From a checkpoint of a small mixture-of-experts model trained on Wikipedia.
Size: 19 layers, width 320, vocabulary 32000.
Experts: 32 experts in each of 19 layers, 64 SwiGLU neurons an expert, 8 picks a token, a softmax router.
Training: 357M tokens, 5448 steps.
Below are experts of layer 4 (counted from 0) of a mixture-of-experts language model. Rows are named router (the router's row for the expert) and show model dimensions 192-255. Each number is 128 + 32 x the weight over its row's rms, rounded and kept within 0 to 255. Numbers have three digits each.
Before each expert's rows: "comes after" lists some tokens at least twice as common just before its tokens as in all text. This comes from a sample of Wikipedia text that the model never trained on. Tokens count by the router's weight.

# expert 19
comes after: " the", " |", " The", "|", " a", " his"
router:093151149125128126144159132192135132112152159146131123061139184086142125134148134138113122150156098164139113174116144089104194159129123116047103170099147091133094188135130152165116173089119127

# expert 14
comes after: "\n", " |", ".", ")", "==", " ="
router:139110120167131202100103086073182105143074113150142186155114135142118121110117124139111134146122127145105093036129150108111072127118120096096108125140122162094081178133084164146206120092171099

# expert 21
comes after: " (", "-", " \"", "/", ":", "–"
router:151094145136128086138116193109117134168103090098141119059152142061108155140094129093160130091116066078134149095074134128118106077103116102165181098082064122115097082065142137191144126099077142

# expert 1
comes after: "\n", "See", " al", " Al", " non", "    "
router:138091158122112126110107145118167123134138186169101181113090101162208169112082151104138132194090144149137144076142117136145085127129152138166124099155119169117131190170103125160133135207144161

# expert 6
comes after: ",", " such", " well", " to", " known", " due"
router:178149116086176193150078087089092076201128145115117145187081148168141081108107167106171129113063133167131113142135130143184117102149147160176138156139165137144125176124161121062132105123126135

# expert 13
comes after: "\n", " United", " (", ":", " South", " New"
router:123138122105123117108146023139115140167151141123115115139128114120134114139104173106112182107121108206140096152096134160089118095148139129101155135150105135159092162121100116136066085142121083

# expert 30
comes after: " ", " 0", ")", " 1", " 2", " —"
router:174166114090087093145107152127152082170144181126143169156115137182166086128130121161116133108150134136170112116120121125086081101119159146144106127131147107134167151118183164154063113152160186

# expert 26
comes after: " |", "|", " on", "-", ":", "On"
router:117165131200127165160188113131116139109103164108116068121140131110122130142107126111149107116137140171153143164156164114140114136162146200129139215125120128143124135069167082116089097067111160

# expert 15
comes after: " |", " 3", ":", " 2", " 4", " 1"
router:169143087125066067108096117170148160092087118141111060098146176076109062126147095062112102111150083121134128167089098162168155138128139099179107162077086065202133124088065067146144163112167152

# expert 12
comes after: " of", " in", " as", " to", " is", " for"
router:146109104098147161080123100100115158111166101105099152161047132145165148142144159129142126144146137095170089189152118119120160154112146136121105085123121162144058213157148153067177123167066106

# expert 5
comes after: ".", ",", "-", ":", " where", " ("
router:085136142096151111152152133192114157134140144127106108088127082100136116149069183123094111083124127096178109088116105094061128063160181129088168132124131121113114118100089168163130191142138171

# expert 31
comes after: " |", " Born", "|", ":", " Genus", " Coordinates"
router:117083199100108135166187191123185132131139141131189159187188133089213118141156154118110100149145178096145130138168119143126110096116139102185115073147162102181138105078124088133110140109133139

# expert 3
comes after: " the", "-", "==", "|", " a", " The"
router:092176121165145112160158145114093170122115142127100149183106177125141185134155076157163113098123071093165103140133140097168180116144146156136145157109154058158084142090166102097125137160079134

# expert 16
comes after: ",", " of", ":", " New", " San", " by"
router:117099132087101085147186138142151167116127095095153107101116181102141135135077135088136125097165124144157140142081102145049118147105136141104155095099162096110114087090169134124084102149121144

# expert 9
comes after: " the", " and", " a", " of", " The", " his"
router:091116058195168116133191128191102126134158088130147103157039179076069120146208143155120107124142102139132156120130112146085196156185077066127103113122083135129151159191154132102162127086087140

# expert 23
comes after: " to", " was", " is", " be", " and", " not"
router:119139107150129125159126076086066141136098132099126087169167110131140095120124143150098112131088171171157185104105131056206135086121153136151151139131154136123155079187110096047125131181111114

# expert 18
comes after: " ", " (", "-", " \"", " re", " con"
router:055140132141167085087145210085120132139093156184121089073123097157179164161079154150140149150155132054128158086156168092101116144165115118122086179150121162111163092076086135135131175152132079